From a checkpoint of a small mixture-of-experts model trained on Wikipedia.
Size: 8 layers, width 640, vocabulary 16251, 54M parameters.
Training: a variant of SOAP for the experts, 597M tokens.
Below are experts of layer 5 (counted from 0) of a mixture-of-experts language model. Rows are named router (the router's row for the expert) and show model dimensions 160-319. Each number is 128 + 24 x the weight over its row's rms, rounded and kept within 0 to 255. Numbers have three digits each.
Before each expert's rows: "gets" lists some tokens that make up at least twice as much of what it gets as of all text; "mostly gets" lists some tokens that are sent to it at least half of the time. This comes from a sample of Wikipedia text that the model never trained on. Tokens count by the router's weight.

# expert 3
gets: "===", "==", "====", " South", " North", " West"
mostly gets: "====", "===", " American", " United States", " ===", " State"
router:146156167156124123085139132120152105149120113150103109172155135160169163177087130118141168109149128110131174140135090084176171157148096145119166097131140113142117173078114107153139134123126122117141200152089141145100101156139087132129129114135112156142136118121148149138101104138118127135155108143118138110138127083097117117089149117121104111159138106132097157088140067111133113121148132119083097096090140134134128130141190160141120112101130136120149123103144112112123118133127123

# expert 16
gets: " t", " T", " on", " in", " (", " of"
mostly gets: " T", " t", " on", " | T", " per", " o"
router:122151111165094135115104104140108107113116089106135159160141103135180094097145156133131148135074120139108158104096091129097131129116148111105141109140137145093142098142133154111046135099109089134086114144156165138171124125149104133129144133127140116081100157129158117142100109104102095116158162143102109148152136162088167118131118120133174135149090139138134109144165119165098083112159145191135150124146139167136122131118076135106128145150133104120116146135133129151132156106091119

# expert 61
gets: "2", "1", " over", " In", " At", " out"
mostly gets: " In", " In ", "In ", "In", " On", " After"
router:117108119143098093088155137120152126133140149132144147131110120125118078112101163141088125152101127124137150102149137153155141141124147187121130162147124131095145142097129154116147144128081087117140099143112100137126091175141120150103141083120130135108155082143104117120126118132115140141123155129135103096122178169121139107179121120133101102121095178147117097138133092156134129118100107092147167132113105121166124121095159124103079119115091081147135114104120091135131140086117106

# expert 37
gets: ",", "a,", "),", "ian", " United States", " Indian"
mostly gets: " American", "a,", " United States", "),", "o,", " | USA"
router:161143143155121133115147106118120116121094105127102074151141111131141156178078125081093153095153145095164143147094144097115125127159120135143119111125129105108106103115112088162186131147128148091107186126070125149094118158132098139152101105126115169171106117108140108166119142180130144133144110164137133136150154097116116135090185149090117122113132126125077155124169143119119122134124109124089110128122127113125115152115165155112155129124134169143123114121146142151148123111184118

# expert 58
gets: "C", "T", "R", "M", "S", "E"
mostly gets: " (C", " (I", " (R", " | MF", "X", " FC"
router:146126109180143070131094130110112101114124131118117091163119103094181142131114114099125153161153096147104155149095105137073166133092151120160104102119114110091148095121159134143158127161114146108140119126102132134152148126094123085166131147150144126144104134143162080152077104132116124128141107123142143133144124115132131154135164122114153134113129144142105135159120110142163100118124120152128145074102126155160135166155169089104157128130104161105128106121075125164114119111087122

# expert 56
gets: " and", ",", ", and", "ib", " or", " &"
mostly gets: " and", ", and", " and the", " or", ", he", " at the"
router:127089142129136109115117175095112091104139143103114131169163109123115126137112139121132123125130078133151117092100109148137115142160122137145093139182123138100134089168117089122141099124136128142084134113124173110132111139150134150124141105077186114119121092084103153137128130118124096151134131116144127175145131155103145102127118138121160111185077117092094159146134169150158126130109119167095102084129148102131083085107135108153118145133134109174128124092149164137102130144145141

# expert 45
gets: "s", "a", "es", "ers", "and", "og"
mostly gets: "a", "s", "ors", "og", "ers", "ans"
router:080134132088130111168133103168117123141090147139116163101143134115070123100146113107137144143138109130133147149096119125094151139126082064163143115106139127115113125135126084130142140139104138121145092185127145187146092134106166116107130144137153131120124117123139135107145172157140141135135166100172103103163142119139138109131125129152087146142118145141179119114139158091141116180159121143133117134078168106101131111127109116172156099117147105101119126126087192115147085100111127

# expert 54
gets: " C", " R", " L", " S", " D", " P"
mostly gets: " T", " C", " B", " L", " S", " K"
router:101155140139145117115160100122105071089132126123095125138103164105156144111115117108139124174132113119093129114110112151118138158133166162098073094128122128143155122098177114096128118142095123131148110137134128126133108115140103130155144110098149109117103119127129119130086171149147095156118096158081093122134129123080151149136146133092160124129109168148137124139116166182101080148149146132133142116145114113111132148150123067113112131119097151176112084121123101088135140112099145

# expert 42
gets: "n", "d", "-d", "al", " red", " n"
mostly gets: "n", " d", " n", " D", " tr", " N"
router:099123152104185171159123107123146158135079155126166100129127137113109127130128081147150109176136145141154162156143184086125115117147125179139103105121127097153129148093176133146141120133133168088105130170137146134150129113116129113134114108115129144090106115082151138120095077117109173088130122101167095129093148161075144091139169112130142098152143166139121146079077154104123133118176123164170150161152141136157100118127076098092114097091151156071155130157143116142133114104129147

# expert 48
gets: "ac", "op", "or", "eg", "eng", "l"
mostly gets: "ac", " Car", " Sch", " Cl", " Mar", " cl"
router:132125104101166132138084092115157095135133127103160101123124128116119119083099114112105101146072129118159156142191108148161123169116128135145104077096129134100168077109169123096135137120163112135130106098112119141143149125125116109149149166111187137099134124135084124115102109152135116127126137131112182084171134120129098133118094098119155168124138114141115122104137118099109115093137137127125114131087142100136139125084125106154094107131118114096141113148173176154151146113152106

# expert 15
gets: ",", "er", "ist", " College", " son", " University"
mostly gets: " University", " school", " School", " player", " son", "ary School"
router:114096110184119091080174148137114160140135114159121137107146135145105163125116140086128137108146141122136112145114157145096107095143110090095082144154146136137115155124142104097202166119146133158094155112117170121153137143079138120157133134156148147126091144138125077124160096110144120181134126176150139112145128148176126112161146152162115155165169113165115137109175176120157138097102157112116123102127112104157109098146132113119139135158086146124126182137110155128162101135144146

# expert 44
gets: "°", "′", "–", ".", "°N ", "v"
mostly gets: "°", "′", "°N ", " (age ", " (aged ", "- Coordinates: "
router:156156128128142119133113104145154069175165153105136116157149145061148123100121109155089152149126160143112133195130126125136113098079116140121148113111161113127153139098150124126091117147153144121174143146114155133113148139098112137106135114147144096157109126143129114140148097123163160109082105141134104132111136100162097160132126112183121130145175162160127115140099089123104134123137081145175135100147142117129159143112091112126140104137126100102134124137171143135146118127102130

# expert 32
gets: " b", " f", " B", " F", "B", " | B"
mostly gets: " M", " b", " B", " f", " F", "- M"
router:132115169149118132121165136165123121116163122159132117154114165127152149111115149141170129139108138154086125094138148124093146161149128139132107109130119144126162081127149129085101118122121113128145125153169143118088144129167125126105149155124134156135142146085123146107086151145131095146097106113075138107149181161095142164146106106086143138178096114150099160162080165145107112142147131140129127156090129141157115137183089107147143158111130118141118154121123102110118142162130103

# expert 12
gets: "est", "or", "et", "in", "ric", "ort"
mostly gets: "est", "ric", " Richard", "ort", "ñ", "ast"
router:156138132128112089122120074103167120128140117100145137087073105118099136088147119135166113149097097128104107108107151126133129153153107122128179082118101078178098117106177133127119154114167145129143095152134114084180159134159077148091079101116101112107121149158136092138136097140120170127139126121138148145070148078136091109105115151111095123133114168167124135113106099119161105169093093109097092162133102134136107082130147156132134139176153128099112114113116161090106119110108128

# expert 4
gets: " in", " of", " at", " in the", " from", " to"
mostly gets: " in the", " from", " in", " with", " at the", " of"
router:160111112129081163125096106108128163129140098147146159091166106142133086116138173162118124119109122103109132076146120118126106132140101119113134161168128118110126114139080190122083118081143103113099101143135118126148088123118129162122139108147113162139122113109083121137129117126112074134121140161120111151136100140145159074145139170129108140107130086100093093166101132118090158112107129145122139116115138111102142145087126176154082114152138097099088164107089126164126121113118075

# expert 30
gets: " G", " un", " g", " K", " W", " E"
mostly gets: " K", " G", " g", " Y", " Z", " W"
router:134104130102133106091115096154111113112136125102116102150109147111139145126120116094148137143111127124147112134115114125107140159108148162147084101141092115140172126153153112116137133099141143108170125137123167144156119153132110143136100103114193123143133156149110149151130112131147075136144061106099110129153154151107174147147142081091084078162140118176108133146083109161100102140097136160114157133144099130102093096121106107127106118120112153103129106166166111150113167107084119

# expert 59
gets: " |", "|", ") |", " –", " |  |", "-"
mostly gets: " |", " |  |", ") |", " |  |  |", " –", "  -"
router:105146093080087184104151118130130144134084131141122155095104139119114141115115147122106139092129088089096151115105158146177100113122161146129129126097164131131094149163136129107129102112128093142142155126166081138107084155116153170132130137122113126138150127121150167170143131125134145099112136133149071122120117119076113137140142177089125142117119122140157121159140135129115151126132127108126175154171106113129138126141114171141101157143115105128127112107114141107089134153160122

# expert 52
gets: " H", " d", "at", "ol", " D", " the"
mostly gets: " H", " L", " D", " N", " V", " h"
router:112112135122160106097133076156130108136106142098150166159147148173127120171125157110140097160129078110155146091074106115146055152111153157153107121149151153151115131097161086161137088123095088094162142118107157096101131082127086141125133141123144145107084159135088137129093147165188099144109120107148107136110111107113169091148126138142128164115159128121139157135091121135140109114102134111094128141143132135098129123126164069112135132155139098113102124107144102117128130139116136

# expert 51
gets: "th", " The", "w", "nd", "st", " All"
mostly gets: " The", "w", "The", " second", "nd", "- The"
router:115130134127149094146173110086152105136082126053183174136080121137117098126122116162151138132156090151134147125148109140129163135142139149147157101117114102145170146088123127146123087119129139149160081113103113135111122137105087143151143168116088083124086148148086109122106091100124117137105126124139103160120110122163135121119141159142153137091158112120158136105165107090124129117162170104120166090140142121121097129182109144141169121166104127138085115136176087122139163112098142

# expert 6
gets: " |", " |  |", "|", " |  |  |", "%", "andidate | Votes |"
mostly gets: " |  |", " |  |  |", " |", "|", "% |", "%"
router:122110139102109136136161152151154124157117111176105117100162119177137114106147136100099146092163128148115136113157163124113171114140155110107175138086110141093104117157141137121135110129132157132155136126116136151168110154113154150153118105109076149094129102125154133087120105118095166103159173134160159105111119113108088130156151154107180132151160110106148127179159136160191153152145140109141093094142094145105188125135122178122098144120149126121109140133115145101100103152149079

# expert 14
gets: " | ", "; ", "–", "| ", ") | ", ":"
mostly gets: " | ", "; ", "| ", ": ", " |  | ", ") | "
router:150133105125116153111166123121144043119135155118137128120103120080138148113099143111068174124122098090110151122103149115116118110105127152114083124128172121131150107087090123091107083098096110136153161139118100163135153152132112118130136118120181132123136123114108159167091156090169136115120106130110102132128119133097124140148131106117137142139132166163102086169123157161147141144139145103171138130158075125147146104133109156085164156121109105125149121136149097152130173134114130

# expert 18
gets: " I", "D", "I", " | I", "A", "- I"
mostly gets: " I", "D", "I", " | D", "J", "Y"
router:138142126110168102154136107154097146137143124137105107130114101124091136133081134153148141160147140143110150119143115131087151157131137139155076102136122122088150131121130137145187141117115130111130133129100132174162122118113160102106106136126113118101119121095160118113121128165098150089132154114136142126109088129119133129122183126126160126084122136120122143122107156142129137155185106140161150059133099135140183139078159098091141117103161132135139144136110154137113078148127105

# expert 19
gets: "c", "f", " a", "g", "b", "S."
mostly gets: "f", " a", " f", "c", "S.", "- F"
router:105142157119130129127147110123140101116131106136147182141086107118106139089133115128153130107102134132148108117145148134136109134132110125120140101164128140116154135128131147177152125127159101105140136133122161131130120132131125103086091136117165141116145137103096119124092136150136085127142119114123164136127151159082156130095082120116186156126104145142109129167150135103145121126180099127152129160102111131134125112170168124115142149151097117128145093115130132144131156105113107

# expert 33
gets: "\n", "-", ":", "|", "=", "- C"
mostly gets: "\n", "  -", "\" |", "- C", "- F", "|"
router:118166134113081149144155114158094145160131109134109162149121138138159111137137140105112137190144106157135126170170122157094118133137108112147126141141101120148105145080135131143177105132139152099142140107160108139109129148097130092136146145097125104087125123115149114159145140131111101146106146168142166142103138136098167140149128153114178111125086168140112142129147155181117129101124166125162166115168129155133133149150132165131089112127128117164118111144067139152117119099115132

# expert 23
gets: " more", " and", "'s", " is", " of", " to"
mostly gets: " or", " had", " has", " more", " is", " have"
router:154162118106154174157126121174137124142107125122106106123159113113097112152135134134120104110155084128111104084101104120147125137146132139142156122108165135099125152144088153148100146091120141106105144132181148110100137126112185106128136093080147142138134165139172091134147142142113109105151150090107129123104110125114129058148147082144146115139126105126117151134088081129145136173133133183129113139099160115118146111193067177101110128140098092154172129120104144125106129129129128

# expert 0
gets: "0", "3", "2", "4", "1", "5"
mostly gets: "6", "5", "4", "3", "10", "14"
router:127103140132165117129143157100176151141151151120089117153110088157133144130095120126123130171136120133143132095124103160109162095126101150104121128123129148079107104098065184144136098129143138164112106137126133127158109136108116103090130132188091085083097121146161103161124105121082151092157151147118124093114147116145134126155137119136129133112132142138095108170112090147158122124152126130160143106136081130102142178111137175112075138135103087134138149087125107134133158121157167

# expert 40
gets: "os", "is", "as", "o", "z", "a"
mostly gets: "os", "io", "ans", "ini", "ić", "ura"
router:135152136089121105138107126118130134163120153170075129125115115091143131147131109151114139124168141136116066171137106125093137091122139095126166138136136139104083134111124142179167141156163109105083151120160092150133125117159135159143085135125151133131111083097151134105167157117148133146173140103089153110090138127135136157102153128115147124074148141115159163122137102111165154150069111082123093137115183142101122176070127143134168119118158135088142138136137157124132118092119130

# expert 34
gets: " ", ", ", "| ", "–", " in ", " ("
mostly gets: ", ", "| ", "–", " in ", ": ", "- "
router:138097131160080142138139103082109076136118141114151097129125119106117141114096102125091157074153137086127142110123167121117127107145129173146099133173099139148127125118081114080148138108069153143153145145150085140137136140151116094131131131133150154089143154088084142131114144093133145118105088114098139116157142101091132102138147074102149110155097120190076125127142154128156123146113135095180146093095155139109126130087113143125131089113113148104142119127139110121113129145146079

# expert 1
gets: "\n\n", "\n", ")", "\"", "'", "==="
mostly gets: "\n\n", ")", "\n", "\"", "\".", " ==="
router:128129095129150154116127105166106121123147112133085122108121125148151115146097114150150141114137138098152116168133171168102100109132162146077130119137162129127080139124129092148152105138083065165146140122162114135094149167123120139140114151156144134157150132074169114191139164120160112127099113096113135122121112092086077146132112148114106157090127100140162116157105105126155162161132104094116124095145115153101136138122134180136138157129132114140142150084140154135130147138165101

# expert 8
gets: ".", "0", "3", "4", "7", "6"
mostly gets: "995", "011", "023", "009", "013", "015"
router:138101146125143136086158103090142125156148097155098151127106109152137102086070143095137147087110113122142145152127120134107118117130117153111170154146143114139133149103139130111140143106163170133126100108114153156139109142102098136129141128163075132114122116127142130184146095135160146086120167162106133115098142099123095156083139171111141133143154099163108109178103106108147116159106139098111127111173127146123179104163162161140122125145111118116149152096147131131122131109140129

# expert 53
gets: " s", " and", " to", ", and", " He", " that"
mostly gets: ", and", " s", " and", ", he", ", which", " which"
router:125144131133096179128117127110098135092128155139127123086144095128134127134155130162114121112164132111135091101089113135154121159144155152107105151109150135164077125171106116118132163109099089134087149115135161097117154126137120155122151147125133141135140119118110165127106151091108117108135135127136151174157129130105110114165100101106099104140079122094122093148124170145141158135104131105085141153106118147168132089146132152132149146151130122146123113109113156155093185155179155

# expert 31
gets: " The", " the", ", the", " of the", "The", " in the"
mostly gets: ", the", " the", "The", " of the", " in the", " The"
router:102147106151139141161094130167121126124124130122171147147124165153135081175166123193155115145096097124138096119110127129113088142163137148131100109095129140140116153116091123162078118104079087142099114156151168103144144111107125117094156118098133114111139128126098100149109118117108128093094131125142101109162140103110147129137116126120122139154079119074119119145085117154094102121131123146082158105110115143137134104166132107108159154157150097153124130088134080158127145135172122

# expert 9
gets: ".", ").", "s.", "==", " ==", "\"."
mostly gets: ").", "s.", "\".", " ==", ", which", " ==="
router:104115103110119157084152122152122127127098111169082136124134121180152123112116130115139151130172143130148094125129139099110147109117152105062130168183139131116061153128128148118135173114154123138121144141115171124115160169112160127124101169139097150151120123112152144123131114089154155152154171154111115130102128133126079135114153115104131090130145086147150122112130130098120158157101125161115130087124161148146129083154167174146135114143126129159108161133139128121102108095146106

# expert 47
gets: "\n", " National", "on", " also", " Pre", " pre"
mostly gets: " also", " would", " National", " not", "\n", " national"
router:135142149163126152093139104116105168175119125095128109106147117121126162102136156130114107147184110149149163123115127137118118116140137177132151134111136121117140112108152143155153122097096114122154171095189114122108106121137186123166133170098141128169111096157106123077133151102159097120160059176134151145151094153088118143140167206131141122147129161135135139128133112135128127114078141115141085116101141165117146128146111139096147142126133123128135107136155119151140093106129173

# expert 13
gets: "1", "2", " =", ") =", ", ", " in "
mostly gets: " =", "In ", " In ", " (born ", ") =", " After"
router:113122098117127110107137143081136145135156163128110093165081109133150143133111130121093087124124100120135158119124110106178174118146144111137124140133118167127146160138106169113155116121097152154157099081144123132133139161127113136124156150142136147100132101155155156172128109124121145137146158171110160168130152146082117132186127087122138140132096129106146054120133099140120154122107128108102161129115130116130115140132130142102158111135139124113074126145135111127144161125104154

# expert 27
gets: " one", " of", " two", " all", " a", " some"
mostly gets: " other", " two", " this", " one", " that", " all"
router:115186108132111129177108104163130166105094171106173148111135164115132121170139146193155121116103066129125105101145109115148125108131121124098113145119107129153127119122075162123123121130121146128074098153132136076100118118130161127095123112099123103139145103171130126127112121100091110120157142144165149115116111118164145108144147117133124170096118123102092120153120155122110154083157100157152091126101157112092132122157101144085076157151149083163136097096120105126127131112172106

# expert 63
gets: "ar", "ay", "ur", "as", "ak", "sh"
mostly gets: "sh", "aj", "ay", "ar", "uk", "ur"
router:131108139127178169139110141118075141115127118138136138114107084122119118106161127116159128141085136137105120128125127086107171162109114135137137126119111126144126095142111131144165132142145118118155128129143100138157135133176105101106140113153166135109167115162109112096145140099151165128126143159127100150130173130159126138136164133125112105126161130117130091129112086123088110131108115092141097142102125127098103128089106113165126154177141154139117081149145119162197109125112140

# expert 35
gets: "ia", "yl", "us", "ell", "ent", "is"
mostly gets: "yl", " met", "yn", "ma", "ella", "idae"
router:120115109102115101156121128116122105151082097162127106132097137105130145114187121086167141080138120124121105147097163145136155121141125089143108124111088099134102127109120113165080153146159117115130130121168115114154107148112129101126072113102132106116108135098135113068132103124103082143147136101098146129115159146171177131082096103166108148132092139124148137105107141131148175139150109150110113173156126106092128166107139130125127119107150138128151102126133122094136163140143127